{"n_layer": 11, "d_model": 256, "n_experts": 48, "experts_per_token": 4, "d_expert": 64, "d_shared_expert": 64, "activation": "swiglu", "moe_layers": [0, 1, 2, 3, 4, 5, 6, 7, 8, 9, 10], "router_score": "softmax", "normalize_top_k": false, "routed_scale": 1.0, "balance_loss": 0.00909, "balance_bias": false, "router_cosine_scale": 14.0, "n_groups": 8, "groups_per_token": 4, "init_std_router": 0.00778, "lr_router": 0.00133, "vocab_size": 15353, "norm": "rmsnorm", "norm_eps": 1e-05, "tie_embeddings": false, "optimizer": "adamw", "lr": 0.00157, "beta1": 0.9, "beta2": 0.99, "grad_clip": 1.0, "batch_tokens": 65536, "seq_len": 1024, "train_tokens": 312100000, "steps": 4763, "dataset": "wikipedia_en"}
Below are experts of layer 3 (counted from 0) of a mixture-of-experts language model. Rows are named router (the router's row for the expert), gate (a neuron's input weights, with its number), up (a neuron's input weights, with its number), down (a neuron's output weights, with its number) and show model dimensions 0-255. Each number is 500 + 40 x the weight over its row's rms, rounded and kept within 0 to 999. Numbers have three digits each.
Before each expert's rows: a language model's description of what the expert responds to. This comes from a sample of Wikipedia text that the model never trained on.

# expert 16
It responds to: Opening words of set names and headings, e.g. United before States, High in High school or High points, Personal life, New, City.
router:509420530547467541521530475501567576559480449503424486484479481471471499509521493553513518520520493518499456537380510575495463471541506444532492509497577526509503545460535513467462458492483531518504505485497454419423520526539517499492493541465505481507458491569530512420551494537501478512465541457476511499522583422475546491514566483503524497510479464515490545495429488504555511511531497556503501498563513481436518515485436526467416466458462466407512475434520470519577463509515541431565454474527459478483536527448511525510540435575429460561442434525496542583518491486538478477484527526503524455544528480464541578441443589528508483562539501480430544503494480453504491510554533374476483545485460478477519464559465448495463482532435436576519495529447559480495508534591511
gate1:542485471543509543528506367451496471492459415483513533505475523506515467540542503489519521529514472495503497471496591471486437462533486500464414505544531481541524475595491470479562498574516523481447458517493441479452535458496575464475565526516508431572481590490546558472538464483539527479422499482502504507486418417457496566485431477431488528447503535481520538511481536477479440540584498546445496464448525490429475485470463510488474613509482497458455492523538481527517425526472478463496505485523529468496490573450481536454524528511551542572534470564457513461543497477481494489533509532447479444520474521481473431477530452480484564500494567439482542477539537484403425531549547487494570503577489484507470544485467444521428507568461481511494461553442524509562528495471447
up1:488492487537464493458540543537512515482498443446453432508462447498484551483469594499462514472496454487549504547599487544498548514393528507476580560500470451511478543495393469515517525495591543457586556483502567494507503488472499504489589484507509477498477456528491489531428542518509508539494468514508430493578515537504520527504531514504534475472432541460531543558455462515488467543532455435508551524479570472508558582475440473535545500489514565549417551528486509518479538535583496514546483500491500479502451477523463426537510550472496531477524554502509536464409455515490507496500553564576492499485499503534438520525508458535456479490478485497506494512535528592536455478421435421472566511494497492439551519421590458434539438540503530538486527428498488494497463427508541
down1:550552489497442498451492519556563409470512446518502525463489541492502493507488496509451532546488461423561515520512459448512410539492533539466430549494531504582490506595461504574495497502500518448487435501534519545526523520473527552467495464446525511521543459459521482573505570515497489503454532584461492462457459453543458555441468470478475443526475472411533564495592392530476464523495438456532488503432531460501460479529464440464534513464485533527526552584484545486526465470531506519523515527517475522568503560452465491472474514469579457498512450495513436500476584450490501587531460580511494457473441529551489507476473448531532523545477486545419419535567515552529471516521521450513521473456468521462502497488486547506482474507518518456453485601467524503483453524394505

# expert 40
It responds to: Middle syllables of foreign names and Latin-like terms, e.g. om in Olomouc, th in lithic, ber in Siberian, plus Mc, Mac, 196.
router:460450511482425561532436470543415521469500522501436506436560490438491513427407490510556538533488513538537489491461512475467495497434493480538498492456494500510490531526520523454501508436542475515518502505432512471467390490441571452463486477479547407549482483492540497545534498510600530523539474484525484504499418571577425524552452525473538453576470463501551494500559536538521447519438521502489514450488489531536452487567479532475451483426516523465551496512499479461506587464490437501538538474465480491492547551439494481522459503435520447505511477433487529504505531459526497519555498542440508521589515482521504514483527427529465546530485483482425487468470559529606417411517444500542444501481561540483526467486520547482565494456507483471533467412474439514502489455535543
gate1:478569464506565555508517474478457514575443498497498527516526505479449563535474377475496520527499516460483537484545504500521491508432484470519515489570474502487526489541492544500429500452465500554540475532470517506460489462469477478496514416608505521563509552550529508506539475497506471501473483617555533454445516485505467514477505496504441498553493469498483472487485460470437553437540510485492539466567515510522429515548525448534487547502537455497508532448523479495518411524598462517561449462520436472498484459375436488554500443502458488565488473508491452496488424539526450453535482459561491578519436420473500507431529468430534474559495468496499493499505502457482494542513478504496461558424550535548560525498537572474525438481477448441503461498551456471454538553620515
up1:513460524476511505505486521484558543442527536479516471513530550538576449423496564488490445438490466503482471474401442547475485483529506545460433570515507511532517468451581421528547441469542480497464543434548508503527603503493467469525499511422454512410514514461555466510528554454453514456528516446467536511498498454473475482544482518520547473518534521493503497469452509464549503585543478558519490530437566519496517460506528467460547535526492545573495503517485503491505574521467552485459452517434537536500514505552497513499494560525471524423510544475541511489454503477490576545437565484475434491440572603566462510610498485548443518449449578478559516416470466526481566497507527527479498473542482498485444472487481456509471470538539551544504506554413534542551498483440473
down1:512587523522517488467538501510523498483456488450589449548486542531507503568487530438517472470549499486540521441544527494536505496510500515506596436537487530528497466534552580530517516528512509450563498533499444514426529543527476398501481503468538506513474551503479539466507529483538505508534525476462534454497563546407446572492519580528561464469478569456519473524509416458522474488517540523485531513436484532515480497483547517516531519539573557596573481435509513553474548485521510497503501523505528497472461483515468494544518541505501511563491645390436529439448552545547494475478498528440496550519470624527449502555461556534522534482436505477515498499468519536521485464505436497539537477556480437518505473526579485522518449501525511456547593494456459429504546492516456

# expert 42
It responds to: Nouns and suffixes about film, music, publishing and awards, such as film, album, song, production, -ation, -ing in Publishing.
router:460522513522451565530502620466448496492516406451506454477508472504496518563482473464487453501465486458549461467430401499507569499473481473520601511476462474440528421465539574542502466473451553420546507494530492494460479449546490508505509528549523483470590488520488502474558505478447497525463448519475500464516525582456538527451461446477558530507504483505410483494399495512447487479520506446516543530539483432554548445496423487538489537523530519560478512530499546523549547543485525505516494506476443504483449544513517496474492549522498484501476501502526565431459490552501497531504522542553492498505562475496520517559496520532476530459499510473580467519457439590502544567391511481409547469462483449523554568565512506482462472580523489481482489436491533463426516446467572
gate2:500431437502477486478492502478523525463475485458469500556486534470475506526491501552495530468534581477509556498530482472465460491575519515455431470524486597507488503513525491462540523483453452465517534469510464491523526462495474518451445461517449487500379505511543499477469488459502494533531541466504487470490513530546433464519480472506459470454495457494510458514519544490492511432467557504556520477448488487506475518500488483450508471340517512501546491485359459471555479363494488449575575464528535483504486467522556500505488555481481457533448534499405416485517586537532503459576589478516459461554521511472435480492536490470523552487493479505480477518504470525498521436585512583497440553612458534520438468514562458482540553510508494492514550555551435507560479483492512
up2:493427499511484511529515537453510512443460442480474492518491489437498537527502528507535456522565531535544510494491455431479432461509544456440476507538508520506499502520545525493537572408455480445522573505535447519519493467483507440475407543525475444541492432551506557446446484456480524516515560479457489446543525555456474452516528459537503497476497365474485428548515500520446518445453502483544491572465473461518527495490494492461487577399529494567474466485364492532566524429485498453572618512484549445491499509477587473584452575536472484543474527479464506503497572555541542467518572471515454454578543515499456481467527521512531534486484536471461458470444510498525529481531435527456435488549467470500476471484545481460501532506507513483484534497499452501491492473482571
down2:489489510497506511507574505526498558494464449467466527508488463497484517489484473458533437531517494505510450445467493516457506469507499522535532525514479512510571473482488491548487465484591525512490545538490491453499610483571518517448535527457465498482503544510436542459557456492465422541515454453523539523520556507444490494504481465488509537491455539445394545565538535496514571440493568537531474527494529480440523482586497443537436429443515492584555505461405452552515504492461493433476490460478463450564503519483515481605459550587579489522472543466451536489426561521510530526490492447488416441438549532513504476495409526511418508493491521516501470495441449523434537487495522556470486494467566473435532504543466501555482508513592486559506575568462523537534462510524562

# expert 23
It responds to: Period-space and double line breaks ending sentences, headings or titles, plus list dashes and row-start pipes in tables.
router:410512541475443432508516458482565481513473533588545459498528561564498509532566482490529470469486433550462478484491459477519427467498499474487473530531524496505484457500532466397485463499502521531504511476439461486466568473474559537482520524450449528533494425488525507542477501504559456550464521477524537426457497422536396534467619488433436521564614505495467477560471512486520511490522501540491513564484484507447473458506476483490513465490492492472520484463472487534511554512626590488502464506494515502516458436456527589501566443496512515463582546487502530461522461570458523480494558491442413515472470423469494522433464455512516436537516571480508481493537510506407573523506488503479482475481541544482470525533518489489501413472505481499504558512494507411509468556537500
gate2:530536468453565542470587514585492519501502478568479515501593487462476487486509449492543414457503541537495575490579481462456479496526516542461477522446522479568427487517505480468541470473513566522496600506487453460537455452532532497502513512557551576516461456519481503444506519496480494484527478464484506514597492533525502523515507472529499457602498503473493500491478459485471476478410508466523482574447440606542472495536514546496517535510505508474473463516403469505471505534501448500577519485540499502455437469533453474587529578541464492467508485485535519483519481512533524500507546496501507545528472492510538555495483495460519476460480572607409522471535545495613499530499463588457488475585552463526477513551453549554493543525469447451592463509502453482562476466437521
up2:489496531514459535473496484508467442478472514510467480413493493500458436527455452464511399525493449493515546478530508475489514470471496469427591548471481556448475479562524515461482513482550556455489491537497522506475529443465561449444523535531511444506540475470509521484458509529498521440503433460431472456494497469492467559468475463475506501536500500525488545581506444481506451489461517525483506507463494442566433450543558552526539465465547496495462499484494510518551524485454445459439561471588473391516457511474494447462548567499521493447560537518533498465568446474506492478468524476456472489470578481532468499447535446485481423444431478570441560479539491432494505516484423523507530480596583453434514466517490497589559564568472457434552512495484466545448510447419460
down2:425464446570542523457470459503516474493492544432490423527507455515438492436498436529434499498467479510533465531559473464480475474533483547505522528583454507554609559525490558469503535532547499515479434520494475522466445427484471481553451457478460446468546455463441533517393469494494513399437478532491534471478551492552495567512556497569558560527521466450494543528524443498558475592483537533508482480495531532503539465461497488530560626494488471485471533492501515457579488522535535514468541469523503454495498424517472500488503486532530471429539457418562468415545549511575519550499523468491515517497532490526534499523559518567460438476411535480466533509448472512477523562508513497471503446461440531511508513508534549489512499437469499437475538442466484462470501501489568

# expert 34
It responds to: Nouns of time and portion after the or a, such as time, day, year, season, part, end, later.
router:555548480469515517512543612531589394460498607543531439536557479459488476546480451464490523533518488523504469499510426495457557533490415545555493533567571500472538507560527536504467454488519501545544485542502468504466504524485491519510494524517476520477511509505517501512554496447525504515502460544552459559506523487517495544488544421500572546523453528509457486425546497468464504543428506484564530542525482456441522539545523543478453450488535500522392483442505463534429493533493470523523564477448553505520515522562454461517492519423527510516538481401544476473470570463551471530543497463535477524504567535520430490512426476501489497461442534553481401536438458493515509487522403439469507477465490461468468484499459432527391535536517502458474486477501509500585480451496458
gate1:499484543460415438500508505535507614482489484501466484502456559436492537456521533461491548489525507517490513560428511496622532534481466530460559500476446549501504509539483507578485465505468491543532546500469621435489481504520557487477464529436502587561471453506537504510429490545491480533433502510424460592512542476479500494524475528505502495469478483450468489470552495443444553522506511529473515548573447517524497499485509542572492478470480527467491559458412430497506586503468593492514520486418508502512496523506507562530474522545551524514534505483517475565483437500479608461522521477518547547471563476514497408472578492569561454528463436519561501489509474524542430453513478489454515475451441464440489546487537487568546522513510529535488549410526477498471495481501539
up1:514529490511585428470414477543471435447500538521441481525478501482476507560439526506490537528491472466480475500553510482444469532516502478506487497454448507327473522514561549392471513576476438493488464468439483505482478513516474591562511554556499492451519564442416506535517495597537455480553517449545546495532500534552565519503500492501518453487516530532508516536534540469488528512592470510543495512468439552472532571538482481462488510466481492458440475518511494573437515515511418523463524547404472498505484486525520529605554570577535508538460551509544486484506538523472511512504478487469425431509505511510486480528509462552499513529480519586485507551469541553565460490477470457462509508510543464549462474545483507477493524452443459516500509515589478463514452467459444
down1:542523510448538569478417485506485517523438492462542517484516413523536505576506499493518416502527491445593498522511478502492469517483479487461517545481469460465601432463535493508466513483539503462423541489535489506498463517479463488446474505486517553483507442422501454433501546493438447499511574544499523538550489495506428519551429508495485510492542548471568537432504498534554462531548521502467474528432476485545482488502515393531432532503554557501591492551517547473462485521483503531455491486517562473462563516467484543478460482454501518459548523552464526583495448451440530485489476493484543497425499595557544509426484586448529592557494476512502502567544502526455565504468499526563463537407498474527545491413446540559480556511517528429507479536529484477533491486503452

# expert 7
It responds to: First capitalized fragment of a name or abbreviation such as St, Dr, Col, Jr and initials like G, plus the preposition in.
router:422522513543551570442500490575515550439487542541463505476462521455464462515528573565449471435582499444540506520488576462478526466489517468528437551520533526515478519505474460519525515500438513509566495495557523519422554490550550520563518454465593515498505484492524516490590508586537526537514481473518447513569507449566535434471460540506505415501453408467496503491479515560517537509480455448533489558562497526514426469478540464519528480547505515427467606421547485464441472518579469470480421517536469493470443423512520506489540426540498478493443504504458488571513496598570512481544498519429442488486531549465449497483550474562529478431476496494526539555484454471502552496507535523518504501535519455476521435530535535448484476527464539488501519470500528507533458477544484
gate2:539505499470460472481486488472511426543518488531523477507488500599433480483475490547527572565464587467416440517583489524437512523500419480497548474554513508423506542508506563572463540522437541467509407477478401476488494536539466537565484459542525533494535473481453427503540528490452521497548557560488541533535490502522474516442493526535461482481481558529497516498457525466513461480540490499464561508526476530499502556525545495516504467498548438528506526428557442591476541511500494518500553449534554538456489480525426479494492444492549455451501542522456533493592448444479515508483541492496511498526432538503464533573457501467532393492513464499511496542544473408447483477510530539545432564459453508461485575433442435494545507492602488456527550498483483546467496475448492
up2:523566540499510492565535457527545497447527493577559492508492486475495515500459437538489494511554474531423494499508510482510460473482541488450441486518594491500533402517487486474441490484442467482467483453531520457471476525494446529525493519509488470470500528484552510554512483472539464495491545465476496433471409517511533528605563498538547465472460566494492532482462577477546519466582511506501486470484580463474520473596472554519474435514475565508531470604505457407485519457495501470453440512476577476501520479524470527516505517510456479555514518509560478510506480483479499571604507542551462519484521538505495480469425575531476613562459478577562561488435547525548497513508490475496588447507573414513563530445538545534431466523489480503525460495504536497531529416498469
down2:448492556467500593461546518483500494611543492455481462488520490502560497503530506516514490458522452513458511486377500514596433521562565525510421406537539478486421527554490550452538500453506513494519545553549511476523521454482584560475471569489473474568519470489519511420458528524545520502452409541505531535525479484481529517514542553569474452465486491427537513494491515499501524499447442552507472511511541482473516443478377554525474482463448500514476449471505509530572520524473507481496500515477502449516525565461540540512418529508520566533487448502538556509452524509454533441486459495476495532504514402482516452454486519482506515502496537482540544535493526573558557438532399469482620514478450550485533565531472469497520564522485521472462457466523466506542506489498521

# expert 8
It responds to: Short two-letter pieces inside foreign or rare words and names, e.g. og in Cologne or Prigogine, ig in Raniganj, eg in foregoing.
router:478434490505510514451424456455509496438508567560387537478524411533502631447541498503523448493515485517512510573484542527495497473567483487512447465469526455538486524482508432489512446482472493457453524495512509463573468455464517538495454530500506555568466444502491506439459496530505535461483522532478491464515439444519529499527481543502513520518546456460587443555515582485499484493439443526495385503543412491489524527542520487486528581537456500519492480574441522485434552517423479489458484515530480490490511531526579530480458554604480477478502496527513513499474527459439491531509485493344414528552469528512547501445512376559500512506487498475542526535482537519525507516486502521507453518485476536490468422505491502427576546512467533502536471504475463495514488461502528
gate1:419488511451517420436504516556484500475540501493512392493407448464449454475540463490457534461460517467482545518480448496488483501530447486501524472407558500468548423536464484486516485429505519532497506491530423496488544565451498472549541510545510493523477479535474533542534533471450480507466522439469510485495494438523481461461539499509462455436521487503447463527497430517485507550493484441511566504517526480512489559511535508477553592520500501494491505559457554441545528495476520501574422542511530505510575496497469474480549393445516520479476520554533514476521537515457523556528525470523476484448519585541481530480518526511425508547393528528538496532487549494446538538548448486433433473520535547475442479502461460504497530528525513584412522457539556498450557535349466
up1:455460572501484446507481460553490470482469505546515451460464438426451531496530486523472505459462500523449511500530509526529504565546514489524488448473475437524488424528434438445518454507470454540451441567541415491525506559450464521501546544495466546583511478531473536523484463522447572488474569504455533490496425433542521482437467551502482449446517445502470446545523487487502456530425462448480486469565477550489539562605495568494549611481498487510433498561445563453436512503459468446528488508536465475493563509556513533536465514502442542509478493514546503525498541415439480552524514498472469493500543537537539466484543468474463551533485499616511515528480605474515463534556520531471450510458531474507456489488436498467554522455491533550518427445524498534475528453467480
down1:501508485504508481454476533574488503465426523459564529538481489503564500592498478477475548510519525476444578487514564459517524453506452511442473559499495518472485535426473542557573497531532461463459569491516448490498508464446480434610470489530572605531464453538503506592573511519515508450494515491496433521470521499586516507446518497485507472481468495570471522511571442498531464484486448527495490546526521528547500545425542573541561519510486479531514529513486553518520581484457481508476562479466592457503494542492472459535499528423426463488555508566494550540429514465465525491488517475505472465471534545484540558519532490493511437417530431456461484490531493425517505519506446477482507523508528485440513381452518430489494492464445453574451566471520504475485557439467514

# expert 45
It responds to: Table bars, hyphens and dashes between scores or date ranges, and year starts like 202, 201, 197 in lists.
router:463435436556453428501553473467514448478471527518464453528448564566545490539504502452545537485531494520573501558542457482566469529535438531446557471508591501513466550503519497503496595480518486501423520498470552475487506533488543512502495496495500476502530519460445494562521487564474493483524445510555533447431466481613490487499544541447509517465437481471479576503510545528514534540447457552451477455424509501448412547479490470477541494483439472431483473457467510521487550487472507481472592489494546496539515440475528491524479469519483489554575559429518491483564478540500466505491480577484519510513544506451534516518478546494466517492534429499543542552639522473528583569495534459511530453525518535449520476553403520517422501418516475524523518557509483436495526517455485
gate1:494442545552545489479562505559457441596519564546464489484498473483496377472484476467523535543493515511524387444545538463511561494540475536533479483510542487556505464454488493524503470530488499558521492491562507517505542447481556524566518503501403456486425559542510468460494511454457481501543501483544558483479512456473491548485526533498536430594554520521539510431530525492462529531504601545528504484526526509491524486471494498530453528508498490529497497506403453468496521545539483525581441422478525504458533508523443484442436450499447442423430494526474476506510492532437446494519416501413503497508529526496445480612470473448479489523487514477454475496534506476509487504477516549493515468471499530569491452553451539563519466515496473534481436545447544635512539487484566
up1:513516494458486426527467523493567515474558460453499507567512440504424511486451534491488499409457559510514530527434435558500510586471477448515509395557441535497426535459474548533476520479469434453494474529422540507510443468491401554488452505443489519430491494522435487535489491474531466528471468584475495464485403515551579465422523549507469566506539526546459453425495530555533516538464520530553484451528529523503521533502539499461503489520456482499545522522523468459520522503492483556536483514554526495542501550528491533540518545431515528479507444534499487394474510465500501459515470474540487449554575518495452574457542515472552597458575452515498484530469492558516505493468510473514435482535511552535460532464454489429506536505455502423431539477554506466531546490445533
down1:467479548506506480556472508520529559450476541512514569491533542476522505475513552465531567525569521527494558484543503467519533478471428509507478531489470509458533457458526446472465589440501466482427555462453497503482623495508495508474456491503500498532487540549516523509522455498538484497460503566480581546550507542501490520492479536515503501514544532461518509493481495505437535509566591434510483535455427481511510471576469567506530372544562484509490457568503514523453559447550546587483483554422513517564465505501484487503466473451458526473540565540554538478555461518422505469412515503511420572437528523430485526459499492548464525487490516483574555524475437531554515521540520538432490523552525480441484500496431500587497494433496523430480508539452430493531525440442518

# expert 32
It responds to: Line breaks, paragraph breaks, sentence-final periods and == heading marks that close a sentence, list item or table row.
router:503540500514521532533444507529568522535474550541535476528481562455585556511509531429505486456518481557442548466530465521503478430471572553555475563461481506467507512461555437531542500495562563529487515493442470462451481515533558480521457498494588517490485510550489494620524490457479427560463475451534579484503585473507473462537508473471441467496528511490490406486458446459491496471435573482535530530464503500548449469561510494576527455547484492515599445442458545529460481431569512522519532589503546512512511435490563546461609539526447554445512565595511513488465551484505499511488510529561534512493436499500497484505499445535513521509521483451496546526570478455550597429566528498477520443531535513481564498528529487509507506480513536502477537488511508467521491525475519
gate1:443457449488566514413513500517506476489562534572435520492630503468515496590476463517507503517421509501504486546508503439456421451501540483446498570487507444557552491586553483597542501512466507460552528524536471493468497473485548551526562438545462528528484510497475517452580502458534515526528459416501519462556525479535510505490508517515486452556506511535551520572552536467555564538454549562558482443469541556568510511482458464481438517476495534428488515486536546545471483483503420504544452508500504513470448501476504451468508468523461452423541471479494491515482496502492427507445483447528549493440486487465477480562537456468497427445499509481463572512506472566490470529542488487501491507546488486558538518545464506521480461398532457484555459429541412507483562489443552
up1:444427498519595525429495509535528491510536539550431501444586510517521517551531453486504521583429539507499460550508521420486440482488530451447437525456524398568524496548543489583554544567451502502562506506512443502484494478447512594539543510533441533529505514477454499504544505431516462517497479413504489475489539465539519485531518538481523477525484514505587528506476514430521567518471567528593521475477532539556530491458483430480447503458503536422418479494497507546459485504523449504559491510506522505447476504488490452486471477511496490406567444512488482521519461511527443500498475484530581498437495483429454397535551503501498447469523513477491554515484451587473498489516443513515447501569487514538520505484526487509515433420540450511557499481531440500504535473428561
down1:471508528524539471511481500570553454497245518507466517435504524442579490547487537526453507461508487554491495517471479557525482458453541519460501503463494566514741522530529351502482462494511467512467481459515501525509464541499493519523563515479503528467480511539497509519489329471442470485487502460457547490497498508489475494556529514512483481455507496536480460479485512479519495489485486478498511457480503454533534512507496483515506518497511497531506488483440542553470491509461489461469469571489483489489486479512552505451539560513498467528468628510444452494459489488463465507446453514508522512534488438460499506481521479489525517473525431510501480457560491486508500504496487543541493495483614543489525525504505448496527472501503510511506475531494475497508515505508514

# expert 4
It responds to: Final word pieces such as y, le, ine, de, and hyphens inside compounds and place names, e.g. scrutin-y, court-ordered, Neuilly-sur-Seine.
router:500476505469479503489536564455508465532463530496495480481517469512519530563571399524517481513549493445479508457584412513436492577504449544473540566525447511570536497553480472426511416521484471517528508514529526418460544428499494491479513418519504549510519506529527502526452490531532502546508449570431480465442467518506416517537458524471483559481489574493501487529492487492500506493507488450496558508520498490501452470486488423455482524496553489531490518574526441448518441517513540460573530436500494486440450489558453480569534500420565489510414475556472423484509544461541449519496493494514458521491445497508444492576471459493571477421416508461502495478513518504526535510534613544528498517519525525505377500492469484459516478579481486504556482530471476490524505490398405
gate2:476469495529566471496412574500516586481513446524517559550435482378505515370511479402496470595515511579524490481528499474436544531517522433534452479514458505490415492518520600512466520561462466480515538540473448524480444533469590574455510478487504526557532511510432510431486496488524503502486494467485496514454553429510549533468526505506489508494488506515531461474542521517453582572434534519465461474532453537490463529523506479474461465441556485529489466398495528572487504530501516518532481540554460530438515430491514442517537505495513495499470474454489467487480504500512479410486516549531488510566507487494457548499540429516533526535490518438469505534454520453521503570461545587516423598482506510455469517499476524538545489481578528500528497472509514454499449544529540
up2:486448481498391504521517450511489467516491577552481461514503520622456485540463481571550495458493460422459473530454534551562478419520479504517509505464559455485554511464449414539465494434586498532482538478562475467511558495536490451547401515502514498434462422497542527560490461494436479464496486552471494498571520516497456506483507515492512516475525549492508512525443475540482431490526503514490486554440521534482584478473510510523496501557485506574539531596469534457454484500517518538459546491417534510571447523489458542509414511547477498460501542501524543566496511488471515531539535475486513484431485511491512455468476488535466477502438431525548490410513474445462454517479437406485560508538453543535528424500515536479452450510491425506529518565502504460443505433543433
down2:471471481518497504494586569451419562526560547485453463514498576486553457518517490567500469580521434514439482478475554560485503497502537468477532498416499475490592473517468511508473449433508499562556509469552523426521565497521529535551485520501536441489483590496512514521458509489493550532461467497476490506515561623528477562455502494483532495470538515463554471543457505525453510484558506524503556521444555482531544444475544439551458517561431493576590526527515496526533552488514632481460511525465563472520461509552576447424484445444512500526523537512514541516514537499483490465535507445455553504443481567514526452475525478469496513522490460535545448448498552451488535458506536475460528446464502489554486542509507528450461510592491485534450483495545519418481526517555541

# expert 26
It responds to: Commas, semicolons, dashes and parentheses closing a phrase mid-sentence, plus verbs like won, received, attended and prepositions at, from.
router:550530456491564460428479517498512469535492500537497522528465504500609545483510495554471553544480545505478546498511548506526466463488498524455518398545477471488535506469552515478561468447464489512470457493488457560541510547446487571473471483500498498463553462440476517527470499513520475562447509469509512539501558535527504504529565485627537486492515515462532462430447435488556513526487520505487532555483461453511545488500486441566559549533427551575531453494524467429531455523505495535543533489471514491522502470484564510521543520522542530506564540533459510507461491580502471532604469513513497514480518515472530483508410572509512487593514444544516499505548496475476499478553437469473562418429494395578557528559523455515467491456589555528401526471514548499433497480459431
gate1:485493578523551486523540519492494524444452581561520510503469509495471545428510497487442529510517554483449482499488536518507458495477462494445543503561491498543522561560475506500512485497520411563483522600544532504530550467535495510457517535545484512460455471482498536479486481552514478515559496454531459509555564471483550455472470559515526504519560540453520533511499439469474517554537468470482539523420490485500541573502507567489461423482522573472511486542540534531521555517564535414530478476407554448461518561527451525470479519540488568545491541481501456550494577555486426551521482561511480522444528453462458475483518517532435584520571513625558405465573467487570469500498572528516596455509512492526475529561548584461481522463561506522503476498539497478515464471499484
up1:600520523528496418483563524568510435516501502462514503514475538505461421538532510466529517468532460532468510546544515443557461575537528531534441496469450492499502456533452537478506506513525525532472448518516479473552505540460408601564515528466423520511507488505450498564493478477438492517466452524491437514491458487510505549533600461486515546535509500509542476523437459461595425490523531519541459542503552533453484497450483552490569576552531481521447524485485457441535424509540484517480553470532492482456472504574479517456491481497531575477589539529509519465529490465519518526511456464534527542448359593529442483485496471470530534497515447510550545546491561493494581474513493469455474498462528483485486594486500471458421472477490528497446547507430540456506542438537494
down1:504529508513498569480517550491518452561581501506516501510508545522477516513541505456543441501473431547618519532484428521543571478526468538536556478499517493493463422493518515573512484443467546458491538487445446528423511468415531417524464512485511491534520545526586479467532499463445627481484477505434558505450494447505553534506540494536526473489476475499493547578489516498527502467412515467470485428485465465477479494527457453479555551431530462499476497493506474476486438501497477453471555490486476522544490527430541483506586440509504492481560550479492519510535557392419495446477468470491546496489546463494513490445517555438534468448441533384480532598473496476488539572450451528488452482467529555461453468496515477533485477528486541521485490526453500469551565565480533

# expert 17
It responds to: Middle pieces of words, often z, c, ic, ac after c, as in ec-z-ema, Rzec-z-pospolita, rec-k-less, Lu-z-on.
router:536473530590511513503493509488522451456502461472481531507568497525559493423560520525540433459441487522456458516485511502449525570529546448510608519525448456536462544468488463501540486509511465517477455492531509505501459429436473540460564600531457556489552475495505505527399493465472573548543504477464512489471462519568576449479464570524540518469515460476498513477483536531407507543465458533505509480555471524417547524520468484436474510504464463535473560550488517531404510539506450483485497467507491498439548551487487596511492520464486550496483495569474468525511570431430541529453467545480528471470511551487510571488539486505541491471519426525466577587473475554445550533500569482516471554494482510475440464477512517511602578437524487565575485504493481505521460495469490
gate0:557498518526513569457462481459453523421524485472492537481577427502549533477468487557493440551475469521486433553474560485454481530562563404530557470440515466508500579500519507558490494574596534499506488568436488527496514493397493517476499489521497487524468480397479533506473490534509523493573489458444533565475471442488474506495529485528464532575444505463533543586553488488495491493527480546496518472532470526542531459446496571496518512635486518519498512557567446518448505553537472567492511504457518499497469566440517487514482432478535514536495506455495502436428469500524442480441516530496532485530504534497527543553525482592533535542528457456440559560558464554453486477481449493460533485509497497437485548559488444479480522519454451562507450552524453523453490571527511
up0:577501536459453497429461431488460555446522496492486511500544452516496527464515539513490489495520434488457502550411622493491592579526539463588514497435632569496517538557559560546504471524549523521490476496468492530452533523484519463502515485476546484566556503406526504455486493555533507485573513509494445482445508461458399559521436428478524535520504572519541550466539479467537529523476523546507506503497494517500472538368495535483515505574464456510467500519541460515508527506521498490443555532504489495564440529433421490517477460505539550496507504503520540504538521477528477482416501521500550476418512497525472439512524528486439501514505505533503520538605502521463484507503495478459504517546487499461528530509541512468421482509486431567487483570520492572466511581460476
down0:518513511498528531472515500519503457517519476453487543483547540457493490563442608521457450480481446491539528508424538530446505475453447534509564553550559514487526444501571563493523558470444474479560518503461579480498479392494608495473503517543519573498550481507572545526541499568505523504453456453536445520482466499524507500553485557460533469509501528579551474520475525520482489509494467567494527515480417514551457507555538488503476475564528506535591459454553557452477484455472533463512511528613525506553502481529541545497451515420490489474531491504501500527537458544409471495489526466550450464583533556509469500563453536557477504511550481542489433459533458616518437479548521532517516535429499521553569487538503447522512595514504501521530524494442446494520507489479511

# expert 10
It responds to: Sentence-opening words like He, She, The, In, A, line breaks in lists, and final digits of row numbers in tables.
router:476439523465527489453476499493486517519505507501502471552522487501598485430465528522494517473502509521494480527517499501515498439445559506437445587508493475509498515498521492477459536549513537566571548465529541500466528542584512529510534470496554508463475479495499467531595514527500543463682442453447488483510593480569546482510493581484510420408438490546572531471491526512562519464561484498572526513473486495435436474484533487547519502466453558444529531396507454450431525508522499525547420527529490547437528459493511445487495466490446466467485470467485468500478488564500467526514515461443491512519476499475452471497522480494529509512509491531456457488479483480550517514428529534505516558541603442437505459526521524485468435487455450434534448504509492501423403486464437
gate1:537493461504524489490519473413531610476508474542461481568480498538468452503517472531472420483425522491441447486506440472513492531477457469560497493351499482510498411441501513476438486519490471496525503430466551487462569430518496489522512452526430462511553484529518473463462509479525454529447487462559509599479545508549496549576540477534439561534562496493500498549509473547503560502510465510471528497501461498598460492494501481504485523505497510545483429508536543619505540418445511524532538513529555564527470501462475395492486492416469436488472516567507448484517511406501522472516479525523518476502478535490520502517513522513452431495448536489405483504560570534491482546529513558439494525489487519422427565542484482502486444469509474505483431503553447489543493503508530
up1:536490555539524567493485409436472485481515518515468503520511560512531554475516529599501483484476546513376590499477484465458489508554541507420429576532531531516545537482545532516499470469504497636483473478477529512549584536586474474571560506478483513460471533472471447450524502480543508489509560527523436478493548434523544522469468516521429490526465505522543533465527522511530539503563475523440533470480477546472434503401512494424511480496517573460514466565611529514464468548444466477518558467501538513570512476518443520496487447554465456435524494554477476528504441453478512486559474513519435498495532529523428491521471557560548477556497522579509465486537507429559515531519488483475507510507496423479515504458485550488511492487588432496485485489523521455472475453541487
down1:471454495580481549450484535472471500513548512537473509554536565472440519504520499536578546457492440476509490486434477542575465503547507502467493472459484451436456525427524547554429505492543496514535541464446467545548555538454496486515539502491501513444544514500521486442576522503467531492496482472462485526548470534583512521506523436511536488498499541459567517502527526483528521501482503442565541451515449586527563433538536533378455479508478457532594614456515503485404502460477468488477508531425485524569445491524520501473543462444486475451502497483553476540512467540516608558534528524449478527501517516493498507540553481445481460524473492466508500493467547479562534552484542520497528456433571403530580527603456487497512415463518482529508441510496495459516452471523509